Experts of a small language model.
Size: 10 layers, width 128.
Experts: 32 squared ReLU neurons an expert, a sigmoid router, a shared expert of 256 neurons.
Training: a variant of Muon for the experts, 458M tokens, 4784 steps.
Below are experts of layer 7 (counted from 0) of a mixture-of-experts language model. Rows are named router (the router's row for the expert), up (a neuron's input weights, with its number) and show model dimensions 0-127. Each number is 128 + 32 x the weight over its row's rms, rounded and kept within 0 to 255. Numbers have three digits each.
After each expert's rows: "comes after" lists some tokens at least twice as common just before its tokens as in all text. This comes from a sample of Wikipedia text that the model never trained on. Tokens count by the router's weight.

# expert 254
router:102124138105122120143171151118154172176104152086101163125215118138138126123157119142108080168129144204071108105212100148098137187117119137099125101105127085109103110107181099172121150159174100107100174143139119074090162086117046132067157077152149113129064112196163107137129089118129125171097112111175091162118169152145099129127128135093090140124107185101119143115144147116058109124160
up0:143111164181139118111141193154133148082063175112097113129150048084166134108132128141155148169168151138091142074102152123077130120182173146129151134090132106153159080132087099190168094174142174131143121176121115131134144123117121131122119160068112115125085150162134073112059191136101169147102139135125065145160174143157149150151150067184099118083155170130136102164128096189079112099135
up1:131192122131157096199141130085105123174118146103169134167136137146099059104159155083096124124143148127140141093173123139076112159151156162116131107179161045137150158083089088169146116102181102116101185145147208085138122123162098115084164097138156099152080080194143119144149169157158196187122163123127125169148114136157106120081094149107150132096152144066116166086143111134117164141108
up2:133138133095148133113141172176106131108122123102123173092186118142145159117189124117135178154204134141125131066169146163127046137067133128150093119115181049126182094116115159137129099120145086088136196079134135101145138110116155159118116125181167118215118086128112146161130108148158053143108103147171171147151097139156116093105096152116069145187109165119086095171101143144132094090100
up3:167178112131098101164216134121152185116102100178100174115148114157138076111118070151125106092129114142070135130128107137175156130097120124119158115139116060113062075087153083145160108172128114160131197116083106142132098097132102090167135101094101067128108142136131136155094132133178187141085125114146094096153134120111103154200074050071152110143134157143163134092157119110063113147110
comes after: " a", " the", " an", " his", "'s", " The"

# expert 203
router:123074075085155119104135147135150167151142165074127128122124126135082166144187132138124089082216142123085134117138099165055172165119128118126057141141143154093111197149120121153091135177181130114131132120201111112131079098071115072115121157145121047111078090171169138180127122137101106131103141179159108152173107121127131168174100125117142110069122180153128178146139101131108100166132
up0:194155075110165093149150095175150112149145129114162149137138120082155092144080121165115118134155172125154180152218157137134087170077085137143161202139171118104133157099117149193134118096114065118142111169134155131157109177150148140149174135138193112108128103111138140171147149145078119148186130157077156106109134097192164126194152094110090121033100133155125147129122137150085123152144
up1:070130163087118121126137112084155147179101178081135196078173136135122125142152117155124143142206174157118148144163083149116164112107104104145163094097123096101135202143150120118136116128112113152124063152168138171161089086168109125117089116124072128117134108175141158145141121110135122118105122172088122098172068176101127162093127161025102118076118137164155113175107064159090140195110
up2:071114068120153076137131130109156143178143072084079180154115142104130114104105148136139133122124144180098112150134100160120097144080131059146171098131144124131175159157163215166154122122122135113125086115106155176156167147112084224119166091091167163181057182145115168146101111119131107168108131111174146128149151106118112150145097182142136150109135126177091154099140111070105096198122
up3:155149134086076182093100135072152202151038110092101118133060081106109145131186152140111139106160125105156107115084119130136157108058064131120106118165164080123192092188141134113117147122144141074135167126133094149116182141082127106098119121112084132131158150190151164179126074156127111092063137150133110105185140104137143102123138124168109158108137152171137125153077140090112138121067
comes after: " |", ")", ".", " (0)", "s.", " information"

# expert 230
router:131105134102194122144170103130117186149113158109138130091202089126145088123123099101099131093150176152074141003149104155080119133120163068074123126189067169154157112122126111156138115173158159077079182187144116114061096109118123122132128146104112098177131082150123108118133138129069179160105101108115102167117132177126154113175137131110103111092106113133124109165132190156114128102138
up0:109128097085101170139137101136164165098141177164106174129189047167109082138137161153065124117143110102106086102181085168114149151125154082131111088131141095126163106134188091176149117162117178094165116121197136145128086120142121115140153116117120146169128144128054148141172127171133107158092187115134169153085109144077103080115136155093077109142115075122127108177188169164114102068100
up1:121108124136113138163158080163132080122093152099113156128139091118093052089166184164118113118107152128118137086129156083102112184097165074123142085170104153168152146170154161149116084117151092143088122134177088106123061144122120100125125107112155149168142205143128077120148122129112126112109150210184209145124102143214157111112162155133073079113091079136123125147170151154121071154118
up2:110070156139088156136191072125131143111148199130145142097120083054119139138102135128204010083112127147107160084158150102061159107110139154107103155136121130158151139150069093150202126126167159107167166159102147118131168119107085165098119152129083147147105099162145115130105135064097167075154130118141112172122107155130094168078120132168144149141117154178147100127111176146147144097130
up3:146127085091087121135148112075126154098091123092106157147102132124122125132156139156124080085141170156136071081117121108096137176140163090135145167216065165124102097138094129131124122153119094073080141201117141122083119066114149108153117113074072089095079139115150123110135132180115192172093176147067133146153179154136159111109062122105118093082104084117121176090074140159111167150140
comes after: " in", " the", " of", " New", " North", " South"

# expert 195
router:099082107161158140175128101111118190175117220115124131124143077145112154114148107115137137168196192133111168115169128151099136112136116132112117113171104132143116115093158106178060209124163046145081200156146131101111114155122114107105129100172188096165114123158120125118107126103135153179109114105208162165192121123072118138168115180106095107136082124094128139152139132158137128132179
up0:167138140122160121146168120114123169154135162135132156170128134207175142080126145091085128182203129152133125096154133121080103126111157073121162067087116096126100117164181137157110149153139165128126149148196109140061163173098110121160095130107142163116139039117153133149199133165102173086136095114120130137148185175062149107171139155076138071125135133171184130127176155122101157133150
up1:141164118132194115094139099117113152126161131135104142104092173167109076165134133082160138075129112153102090094163145134078148181058131157154086132132112074126158167152110150128142148081131089175110164127149132132130176102113106064090138165155140093161216121150166107178114072152143127136098133089177123142151160133106173162154108159026139066094161113165171147130165105102089138161145
up2:116122140133142197169143100130144115160156148151103071132107154157183170139107168105147043156189173138141124103193083094204119152189109099091089162106137122150118160126145136148174123114155109097137105183183134113140052147177079134093125166159099140107114162164112115141115094116087150098144154105149115114155160158131102157208139121109053150122118127137138092115182142149062162117115
up3:190101135145167194106193103063153109088088197121084140110161103149121149148148164087086135147114153109078070096170132157088132169115127132117090120072142135124132166097104123180146138132134090151088159113137131107077113092115111129094168097166166129109140138124190062147143109166098191141072168112124142130181146062109101145149170124132102139145109131141123221177098135083132120132149
comes after: " the", " a", " The", "The", " World", " an"

# expert 84
router:116104100139178157086138121109147208159064154165110168113119126151154084126140117125153140142232109113110125061150153142102202174149172122085114169112109113091142126133134118175154099113121067138102160151143165066138123113081101112105138145087139140178163066148131126138085161084052152119129130088100115148171145129132096126116097160113105121095113186156161169183118113114121064079136
up0:136136115154152165100139165145094159099103138113107153180169141149130160078116128119135079172189104057106144087148176116083076121122114149069133112096122134135218102168132120158156079126093056099177140161144144085134100135115035129171144159123175094096135136129138131143079120150191111127085089142176109135156119159123116131078082173100164115152157115140106122145173124102113060077124
up1:150146105112113136116152164129111135144109199139099185086106102161167087095118178141120143151160096123158088089184114137196164110111058141121146157102085103150139136148107095200111133097112098060077159140127155100133116143140176095096102149153162116122071106120124173129090146091139215113104071144096157180071084149119090116173136104091127116146132160173131114148069110084087177126107
up2:115151094079094091114125077135154124135072125140110164152109135143150123123143062119169118153177093118107072096141137171083155175157144147108177126115138151118107124114080129156175140141115055175104118149135148175075131103067107073190106099105126159132139049154171120131167087138123175138162090100104137135146131153114142063102127118113151110042160131213138197158124130119067131117142
up3:140116099142174104138156149173151107130155119105046141137151132113096136120080155149158164131162126208088123111117150180177101112119165118121155133088164103132141149090086159111066142138139122077073118129131101146174115089090148090182159134134154115090151117158096162139107122111106214184168109156124057132138180166109067087178134133152149119071137147146157178138153169062175165147109
comes after: "\n", " Candidate", " Win", "°W", " 2", " Rank"

# expert 191
router:124103144123109128137200135116144164185116146097113130145180071136116129122112094105136079182134133146110109070153103154055173152075092107095132155131113111111113111077104089145113182195114110117114125186122087081066119127163053071109119121152116120147129175150170077134142096127077104137163083109133112139111158156104092117156128146061111150094090199116184141144143144105077131179174
up0:125109111057126173114155107119136111132131176140074201129108164170120122141117156103166142106134124138149164050160107154114163158107065164176115179175151124117121091124128072133153098077102144176143095119116085107105136106213165163113142115144161143144097178123141048170133178162129122139154082121160152177086152098161077118178174102115129126081051138134137144074108120149107151131126
up1:140153177116129141131122133054199146124126160120102187098175118093137134188149180140112115127158143164117105141080137110136085153147137049126180108132168101090123133135108038097133155094128079104107150121115107150089146092152115096122159077141120111120182105103176176106086126065138123094142098147106099079184133139105064104191138142160111126104099181119105100153115146097134069091190
up2:157088107138118189136111136110162182165101165063144137114120119124145151112143178085102131116179190155093146079107113105122100148062142137099082167112126143129142108124181109192076109172114136153075120122151117173134150109126129131055107129141106123097164059115165185160105109123096083143053119171135067102134178131162087112162130163120143112171080114134119168151186207123100124113114
up3:108138102099182170099096094144078149157150162145145132095200049128188110076136103138133152125179143105070119074140120139098188174095158118113097092133066114136105100138174095088118139174110153091140174113130107126145091096099116119123142075176144110138112166136085060149188098132118176089123111136134087166165178119137094095142107154099097155088134182117159146151110125090063100094145
comes after: " the", " The", "The", "==See", " their", " his"

# expert 199
router:173104071111192121172135128112125134136068169083123140167141135151171176091114096103124124178176176169115165125177118114071183118142130116108059103133100115112143176098141150142113173185193118128129188125181132104122125122128121025106155065114135097178102130146123129107081089156114153093134140120124050131118110122125141132167177196073124083154118168151136109125130153139108144123118
up0:162187114126146148156105134125098122119124161074149136130153095157092069130112111133072165107084161184124093074154127116126116190087172105066106127172072140133182176096093137120156147161170190104172099115167153071156164165164148054093134152124149130119151088079111173132198088107142124155162160083090137180112115088140173131149124149123119101158108157122149100136055166123123106128120
up1:124121116125055160137161154154171159138121124143094159139138180164169102104133159109106155150136156054106128096166193061105105124099116139090103162174077165180135104149140101132118134148133107031136164239102177138112132167076137156103130110101142164138127039131101134129064108174144142138155143145132106122114176156133167106100168122152129091113171141179129121110106088148152133153107
up2:129109161168121111130110144097147247119152054090131133201131092127150107117171119101152102180192150155194129163102099135128100159091088189123142118107153119132100111172099181133109208117160110109187125148130088152104101135145170112120173098108172137112155118113124132130079100125083121133116121135145208130207128143099132139100198154099095127170104100124129168142162144139146148141112
up3:116144142080089137123099131168074128086138185137121151116168092107149126165100169119118125165134133194048120137095087086114170058073137114139072120186120077120061118159178103157130117110189152157093107160117168149149102143120125131099154090084138174125085121075145117135148159165119159088161152137050133135158149106098138117131158117175100103132078152143101077124105188131069171134153
comes after: "\n", ".", " ==", "==", "===", " ="

# expert 75
router:158135089115157121135129074065105140182158164136135163134211175152140187137143105046139131149207104136128127094147119115074122119084100095119114138122118114138115116094124150113134121178197099108134148148116128082082132107119105113125118132131121042171144098140140122159202133171107152075059145149166071175131117187130104118150121168143114140134122143155167139165144134108032099138164
up0:143135110086191106144082099166146161163162087091135154106152174138141155127128103065134144127139161151128169152179096094067125071133147154118123140089103093097118123093160174086153089197151093135132158139085171113115138146154070124110155106133168113146153075109161152140122155162113159124122143144090059184071130197059073158158180164102135145134064139161141139174152132078102131131137
up1:191170132139143181143154098199106108103151124082113137101143117150151123182149111118106097124143117137161153152127127127164135119114100103085131177178152151112175108061160092097094190099114154095136098154120104120078051163088061146069187149121075083131132214094107129086128131097133147166141119189180123146154154143120126101116067142124097107107120134118090068152181096135139126097097
up2:137156160136157079137113124144117158166121124201176137086166115166128151119119092184135131079194082154126187091144090124148130120110097167087042095130166134131134130098057084111165174156186133135136174101108153132097122124093106121162135113101116103109111177071136113150157189113098086183095092121188146140151121136095079153095140167189137143107119185172179104092112129154089142122141
up3:142070065140063204121153135139127149154152148088137089231137104052161165183110108123054124136136074101135100076155068108113136052065146123140121131147174154107142137101155125128160130158095143097115185081130074098104116150102133162155144104160117145179121082117128102154179082115096120132120077146169112136082147085147149097112163148155147147137143115096130139136157151125128130132161
comes after: " was", " is", " were", " be", " been", " also"

# expert 219
router:121112082082132089103160111136126153132097156077042131119122082133122163127192093144134137072181101118067146121161135149100185169112119060132104109147117125113128138181123099154147157188190142110133147137212125117150115103115134080104159166183125041191100070130189116178117107106096111120139152174138103179130123109099108143182115125094097115089121159128143171161146126145118120096117
up0:155146176121168096146166148096089089092081155146089135141126082137099149100097123134130111143188150187105122131178143150090163158076152128141105099175121121105167099183139060094170080173150172173193141130175118110144111155125107099145134120140116056128130104111186099174152132082115123064176111110123129166144086144152150102126198165120113088166111105145153175165192127104094136075098
up1:145068200085128161191170127124097193137111148139111161079143140116165129144093130134111125133134132080123167135107099075079099142175118067102097116136108141124158151117156118146122130155182095071155116204159163162118119108143135108091087125108153131187125066151098063148139097098092141113161088174063141112124183162086114122140114113161171137121102193128112177111113138131095201073139
up2:081115058140154133152162125101146143089102201078044163105129097040133072083165071106113117114177125169124091123134115142176168107065143090126101125133086112138127083156132174143165092136129114123153098114219083158157112083065173121146134113143170098157123137158146121169164121150153131092101135116137107091174087097171111127120143139169159136141178088137113132132174157135134118132156
up3:081118092096109119135138095092154114116103174028129105126114086152150147094155113058137101078109045131156083127120156126087116072063135097173159146102058114140166115153070125140107130204138131105112100058124138087108117075101128106156146135150141130142121143172169112122124088177078162128058121176135115130128087117124145118117118052146158109120129108154090115202128108146139123143143
comes after: " |", ")", ".", " also==", " (0)", " information"

# expert 45
router:117112141177148115146131121134146127149087155125069145118176117139122134043161093137110119112169157151092133089176106117116126158121110127091091154180089182137101137099184075130118113128132104082065139139150100114102079139118080104128105038140196124197072098132139111128142116189142113165087094095138099146164115138169132119124183195066144114157105113130108183167152200077125118129141
up1:116132109139121113092130121153144148112159149110121164125147128131137110114094122101051121131184158138156089143144140058112111103111065141159103142130062124101063150108080092162178135139090114135103148038121105081090132131142145121101171057177132123151114090175110133173192111138150182109114091089110133094057132196150111137106195159127126122127115095162085086150201131099148109100180
up2:149120132138052085128151174095161096150098148100134130145135116173179171147132114132129172089088143180109141047120088135132145162099121083089144063136141179106179183136135144076138140132120127135041162139193154129128128111120131148071107057085189121132128112080141118127103127149135127154029119124134074145134153133084142134106098195088096170137103157116096124186116137143121099115121
up3:177059100107155141147156103101103145166115112046109129143190155145110100123136121179128093167137079145103127135145118157139106183131106138081107104119103179160107139163134107069147129126124129132144107132153146160158095098113135083143159121138145135061086165114118129163093099125164178182090141057149149136177083063132146085145194166046147125083138143183099166175137064143121109106093
up4:156101138103113087107158154098162140090118161091131141150141176148149164115119177135119141084137146205090148116145156147094148080177036154067112182130088141134082150134169143162093062085135130138203110121130135163140174140090144106109170078070119131114108113158165179130112147091207156122081119093093089172165091126193108121122127089108131139110150110116158158167095141125095113112092
comes after: " the", " New", " The", " South", "The", " United"

# expert 222
router:089133106159118121099146160164172148165124142136077124129190113133115127109163139143120090168136153162114089137159122124107134142091106096073126106153128109131123125081129108135094209144122125122139157145140091106087107067109025123101196092116119106190112166171175135107110110117127131191144123134187119151136168198143111114174120209069106133109030164135158126153127159109086078126117
up0:116077132089147180164131081158071139127098186112111121148167111204128142129122169107100084168149147182115110077149135148143196110113166135112103136135131114081177101121142125117165166196122165123074082084178110136118102112080141117111124122080120107161109167113135145149113100134152163126084137107164100199126123071123163168141048116087112113172180108128101165124182101142065085138161
up1:113115122114115093156079132088101182124131122121189115154165134123138144115150109146096066170131101137154125102139135136177086165135139125081110146090105137189066160117159150119176121135152155115138158161219082119159146138123141113148185113149099111116124071175118032130078045098124123132145122170134116151147171126068106126157063118109171099131080107156192139189178100127089109137115
up2:118106080144208140110148105151099124185095153144121156123090066108098145135162086134145063084185114090077104073164168145120111114148154114093109157095108097126066164126174157158141169195110129126084180152171093067168086111098115097115131103081107113070161151101161104088118090160097088119119110149128111139162132095096138154162107147107155145092107136114174084101102111133114044128111
up3:130126133091158124153140079108120150163112168086048135159141137149085108070120084115095145107180074098165164124143131147077141159158129102129117198072131110119189172086174108103173128153166118101107175138151121078148141145062092091097156172196166114119108114181130089117109124168135117125072117134130155169143108115128145190138163141099146160180133154133102051180126130125171074139121
comes after: " the", " The", " a", "The", "'s", "ic"

# expert 108
router:099134077118115146182150094155076150161093168120098105159179113147072102115158141171158132183135184170088068117135100136128136124094118125123134072161143106150117141136199070174114169149142061119103164156137128090115070095121054110105189124139191055137104137180151068159113139132133167123119159165135150147133142156118079136131123156116071068154089147127123121115176120164129093099139
up0:230189102154098102118130129088176164156121182089125069143162146085109072166154138150109078169152105195110115110165106144108166137117102156131105165171050189152127159090148131125159091108114127136125117101128162116121093179129126120205186099119108108169164109134141123165142160106138197124125104144090156113162118167142121141140117096113128139083141101063094130149113187153139065140131
up1:144189094099120158115148110086170176142150172122123088146149138107094089180092109178104177083126151133129115138182110106122185077105108126111128157129113172092147093086154152162115188162126102113108152110135094166093147146155113097185091110151161119157165115227117121125153105150130151156113132098142131165174130063140104165121143129146065116051169072116130179112214136119135177125136
up2:139125058137115146155150179145174096118117147111098183142091112157107081113127122114136087154136146085152149116183145091146076129183107137144141162096105089175069101122114170120131172186099114052146144157134161112112152182071132107100098125130161096142144154161168093097098158170130120168108106123122081193157150194088108140104063099128203099101175140158133118091138131179155111167086
up3:142194054100151186118093108145150113139089140104121118183123156189168102142102160145147157082125165138127106139170100152090149039131165120119101124065077103116103108117202096174155086095104162122103132143151105190121119129132119122174152100147178101091142115179125048123160089108183170116082092129122086104183105099139169133089116146131094118154120129094107112180165125132159123164105
comes after: " a", " the", "'s", " The", " American", " an"

# expert 182
router:118118068070145111126138103140142177139127146090081138104122116162189175070132128145071082102196126123095137061166124146060168187087185097091109159160097148119144120136092125178152141152168128084150200101181117085133116130095151083117110117133125060195142084193161139159161122120102119110138136157139088127179116093111076131157104117100142109124111177156153149131105118120084129108148
up0:095141151116085160124165080098149177117100121142055125130151104134103120073123164120104142159147099112084078126114106105063161112119143135164154186112134102133129100116107153147109106168112081082121156127092159207043121119154161075113178094203152137136182155109141205124170048109151108112175153149097155140132103152136160108125147152058161135121141131110157165147174179113112160132138
up1:099109105128100136162143107133124139133127139065115180147126063126151111075099175093100177138164070122072106168146165086128152116078126106121158188140147088119135145157169085086159133125141200126131096140140093150112143159088172098138096147158136141160128109068163116092157150165093164125087140112056128084132128147054128112180135089134095142081126146115196080115087109042095144150109
up2:148127078134125142134169093126130125133126117104059093134160124101135116106172103159082111130144121173127122103097137142124129149108176039119196084160200097101146078171088106177145080091159155103145173145161108160186134094102162082157185122118138108141127110156122127208157122126177163107146090152084135158218123083146047128119127116105083160179153140146122129104095106133167137118136
up3:136101149117078093133124193084213135180156147141120155076118118137132158135130125170199111037156164127117201068096144114098096117124136108152090148176156168117106163106061115172139152211145098115163140148156126089159165143115159159158119150128119189164114131163136182144137134134149141134097107160056116162124137164073105101140124139177109108107123165133120117126076135172167158112139
comes after: " |", ".", "s.", " =", ")", ")."

# expert 116
router:156124085107141121174123138069157138163142175074138168198232098168146128140118085104135127130141118130136166133121096145125172096085131084073131091113113116115134093128130123138160130163157072140118193178148092080073085132137149087126117136165140095125160093175160117161150150150074124117106091150176077154147102187134122132159098162123108162162144176201188131146156193123120089126139
up0:126139081124149165098118166138077118158159157153159144136201141128131181122082128132107169041159099089190154054135112137178197138168162123142140095110116142133093127097123153135110173151175098189145144115124137061164109155127123073141099163135158147110195159142129144094183118149126148174123127112202118151177118111104132124107150141135133174100105121164142119189127186182090104080149
up1:175121077092099111127122131110153105185125171123072135121137123142096100169139118117055184091137136142148171116159155147039165119085114156155194137142134095096168074164210094177177073113137119131101167117137158144129091126124148126134141068167126123068137154147170134135127163133148105120130068150159149157130105081115109141143106170078087148160084139169155206103100142149134114173093
up2:158165079096143112148059102102123098117114200063116155149167126153160091174108097161173150139134148127127136142102101175085146063100140126100179106069125116083105174115158149137143070153134162161114165095152121088149109143076101091172120115161162157114100113131175127141214135174100139155105126104125105127160061111075156132145170113098090091172184146159185149119142111124110074106150
up3:199100183112145135129137082108089082126153128118143146150100109147088150096156157105049160122139071149111143164139154096098143103115140132136119117185133093118164100137128066097168185140202129108105143215125108101079090140064146102079088155101134117161146083113145155101141140132167118082068144121208144105078165148117059122146109077108065122162114148148151142100107133157149142138132
comes after: " |", " is", " was", " It", " it", " which"

# expert 209
router:112172111122103137124151141123147172168142159099125152184199143155101140128129099148173057131158166163055107113141093157089144166104136150066147171111115103087054132129134087196111135145152113113094154122145091108105134145113091097082111102084175135146081074141171091160126148156175139175154071098182106130149135076175166169124124136078112134119101165123139171109119108072071106110172
up0:130181149085128137138147154115129128122110170142129165133171083114147146102208151170082151128142149134142164084153107181167187181175127152129189106089151125139121132156173090154133125124181168136085118073210073111091122104144102115123148114140144086142097133161158130191121160165134085093140061164209143162120071150116176160099178151131143128116106131147134172082140079107080143131118
up1:157114120130116158160190120169084132131121148119108112122116133113172176120116157130188140108151191134142135106124086186135152118119142127107160218058141135085164087063107186173084127185141156077084122128118043130076135136160121081092148120093132133113132069168177169129130113118116088183124124102134151140116111156139075157200110134108090158049140162169146141108122150110101128111142
up2:134151137126102123069202171099169105120174144112135131152164174157109145153057148117093100140180155204081166126049104135162165139108132134040108128105148085114116129104102109103117106162151118141114123119122108089075153115064137098168125062089162140140077148158154181130117115123136161141092098106121059156133127116132140155144123102097132121083136149136039095090102143108115060118156
up3:150134112119129126155185099075137091176106128101177179141135163166116126126055160108110090129151124170176179135204119118081134103118099112062118118133150109125182082107151090142100159150158141098154136158132200131110144145124147104124168121159135097138129107181105093142095205115145167169216144175112122109088168133142175109105125177111155179101182141172142128123156152100125071189131
comes after: " a", " the", " his", "'s", " an", " her"

# expert 76
router:112115156118141147167113151090110131163143174147085178177181091203129124135193137123117111193120140133143086136180132183074181121106140118071131095120128097108158150155183117181154190143124078128106141139140093115120178073128067127101187104130192129171120072175130091171093127144074102092099149131111082122154113143094099159199115147113089081140113150113165137148147139154134099122143
up0:211099181090140186177163159127175191149160152141097137073147112131091117112141161160179126106099081169131096105060102144078114164105145121124093102158111135117202081136088123148131138129124141122109123097102113075109127067091061153110119096155121149122142093103082106122124086106126084111136145140180073134169128164128103177154146165151151074139141145124130147109172159112202191137154
up1:139116156094101136081134101113115066185108196169118121120166065123143160083147107091175120186077153135127171080144120147124171158097182183145099137089125163120123173125094133163162202166154128105192108110071110124107211213172093095089136164145143115145105117150141140169076136150139144074129084111152126152100113100087098130116163117159120099148183125133124145144138118131103102156136
up2:110131176078188193168134115085169188149156178132133123148147104171094106167114159132108148167129177117139123094155125104072156102166091112123125122139138111193195149155052144162196146162067131107157168196078104102123073135141110137167095158157131147118168128133135108187123106102112145155117133163105128130164121190094177159159103146106121086135122121150190085153136109084169148127146
up3:149193131116139119154104155120154128138140161175114190131146106144104170194125165083094126155157138162046098127187085135129139113192133122143135081107125081090129176133099109145093174122086067090117114144156096114130150084149178121165144095093118137186141126143137193127138074108059137081141105117125088177187125152113089156179124152152147099150122149146148140154123141187132142037098
comes after: " the", " a", " and", " The", "'s", " an"

# expert 158
router:139154103099171143107160114123108144201117158099139188185113148157120130121149129109154064094106117150108066086156168091120150138147116140103112111130065134168125116091149086158160117130174109087093157120133111103135117118130120108152174126060167072146140113125113105161102126115080171140084170120113131124127189157082115171100144153071126102074132125198198207180131125069124063169136
up0:118132107104131132134118103170191111100172211072133138109133127147162130123170116106143134179097102112168124128150140161080148148152122122144120122055106131099160130118141123182224074124131086144082131125149107137130083073090100123121078140096162103099142101107155132202127160132147225141144136131167143110079182159079157157140171101087147134054144111162142142156085160095089127126085
up1:098094099092093126133108135116151112135166156070141147113129156126069101153141122099137097063167178132159118123149159096119139156151184077157124119157091140121092156114131047157117118119186136168100157113164107075181115101158090140119176148193141076148133112105116100114114115141048163119057175143093065143070139125085164166130065102129159071162087166161139128133077152138159140125126
up2:133148094085120146136141128154164128076123170173137175160105173126166148113119097082100117131111170152155053091134087115116069156153063154156108154103080165126165185154162125138122146144140112125153191158119136126121118096128164164099188158117115080126148097167125139135149150159111178167096168115122128076115168183129179178093145206125130144111120099150174058154112158096070075110080
up3:222142126113145176126124109155101085154135161139115137194115138151145179084094178202128103157098137190145079162145152118082146100072141127125086176147155101120076143124125083150129119131160099096110156130140159137113070071105178133123150144157182158144180151091127110155134165148156129107147145128156086131099145145100082164131181120166144135128129094097127090177113091059117034155116
comes after: "\n", "\n ", " Year", " Date", "List", " (199"

# expert 244
router:120115089117168093120125108117129161160088144099119161153127096156134181117112134128077043128191115136100146133136093125068182160134168102107092144190084101110131175128118168138174122180186122072103153118186059104130099097128145072088147142186135099180085138162128111137128112121146161121141149146155060108139093105101055149182150171125141116137103164151145100153190155114079085120118
up0:115057126136175107131060108108083145103135143162090091163139143164127108158148134102081114136190107116076103136140125164173154060094135049128106069122110114145152076091154125155149114120210100146135155150089200116147165097107139127126147175174160138160146104151192176060135130160113114130110154156166121107183190120096089121137171135135160160116157116177143161100124083105099126100125
up1:115075179061131138181163056122094125090150122139110171133098127107090158115114165110049097069128103144114130112129096175086155130077147114065124111143125160111090120138136024112159124145139119145150134121104152118157162085153151145142148138103083186132090129141134079143115165121103211193159103130089149112096122112144082141183153084130175104119136111214147115127113125091143128141166
up2:119124085116108166125105073144114145151109133174079144096111201097118182141139112102199125116069099139109077172078106121129110127195094121075139083111124113080117173173148113102104131163120207140100108126201127135131085112094164136099164126148101140104117142091155068151114107115074153076095170139124095189141135142171179117106108128114092110092086103110129163154158149143066113072095
up3:124077182094176126174095122035112191141135127111122098181166166160108162174097133142031140049147105161136111060134131105115141110067191148075100103136129159149138114137152081085117149126123150138129151093135153070081167117147147093083159096134095125099080068171084135147168123095134129171157136121113137130165100146118124141147095111121155108150099107131161133142104109169069140119149
comes after: ".", " =", " |", "===", " ==", "=="

# expert 55
router:107133096107125145177104131122141166129135167139136164185149123188122157137220183147156091158137160135124073126150094154077131120138139109136117096094142080103111151146151064157126168115119120132087191189149086135121134100123156126133162124137185124175120123125140100190121062129150108122073153198141125129183132114094147133124139186104067052124103189138201193128114133142147098096113
up2:166163085136209135168156095124095127129178131184105148138166198182162138157135127074167120098142159114137098113080164106134079134111055164146044136162103162150176126115113208093125120123156073151033108131139132101101155129121138122134106178132197167145121138127164117134107100111133116132112189130121156123145132164169193115177138096127162100078099133120105126133158140131121098100108
up3:118130128137132145149107118086155187155150164130128138117158086154132092159141175089179076130112198107162075096209142145111078097111087134145106109116125088090129125122158055156100148133132123045111118185169156167126176081105173135134108122096134099131130090194116156139106119178143143099111147195143127074173158166125175123127123180148137075167135149170151081136110174095175108126158
up4:185183087086134151127157118123138179149133178160156149112176150072108153157106172183152098167070136173167189108165127160086139167122125131105075079131148148139161172113170140139118166155145086112087153178142154123146097143119103145154118152115160115153173124156141085161134111153109068115152115132152109095140128183153216130124145167163076085161115164061180127087081146095090131113106
up5:130115106108112190146176116069177163097151126107131158127147145119110120177175181122130070088113142166153037128131111164112105073088156086122130177114155122180127145094147092185135123107130164092107134175117107098159112125132104117131139176160161096128148130120097118196141118118125126135108103189150144055177121153125103154156166166130158118066110133086186118163016141150092134138146
comes after: " the", " a", " and", " The", " an", " of"

# expert 118
router:127166116189172173184101080101145171139124202095113109145161083107152133103149128145127129105161168161133112094179118165076165101121122139130151164130039169161063097140167112136109157143151120150088156154138094104120099119130128122058160133126171147147109117113125097152087089165090177155105066202169159119179126128112128170127139150116134128088077196122147137171107182157125127146180
up0:090108099124130159138133122104185209153120155142160150140131158145110141097134131152130110114175104096158089114176134150059120119129152136110094102124098129091086148097165114127139186183197082123150090133178090103084115089104088053124166126092181110118122110217129131140146123138118178133172168141125117118166122109114096100204136150081137120108102181165140120174138202068078108103126
up1:169131134085107101082148118096120167158073146108068114182146095127112154091103184077093137129199154132111092162126091176132176142063138032114111069163083117098126119133220077142136109186135149102143178148155113126104138094145078119159163143112151110164073134107114069141116161182125115166156163113141147148180135161115132137117149132129092107132093143161094156151131145149092140168114
up2:197115113167051137126178140140176154103118187117046100127115092144088107083154136164143104107189125096155073118123193167094155143152167147098105082175077177148109143113120106121141131112197148104104141146147121050062102152076155114106190121120107116144122093133122166137156090089132180086134148137082081142131136145150101151163155132110115151112125126119129128193160163119097104169103
up3:162152108164057134107173119128143176136147160165082125082115146119150155101213147111155137160171091164125122123111117079069197145204124115134194161159138166104092126130149090139161137172129158067117136103139125108114114185082142111106080131132195062159096141153121093132093092121115151129134124119129101163082095109143141169164142157185107107091082122212146136144110143126141154177102
comes after: " |", " the", " of", " in", "-", "|"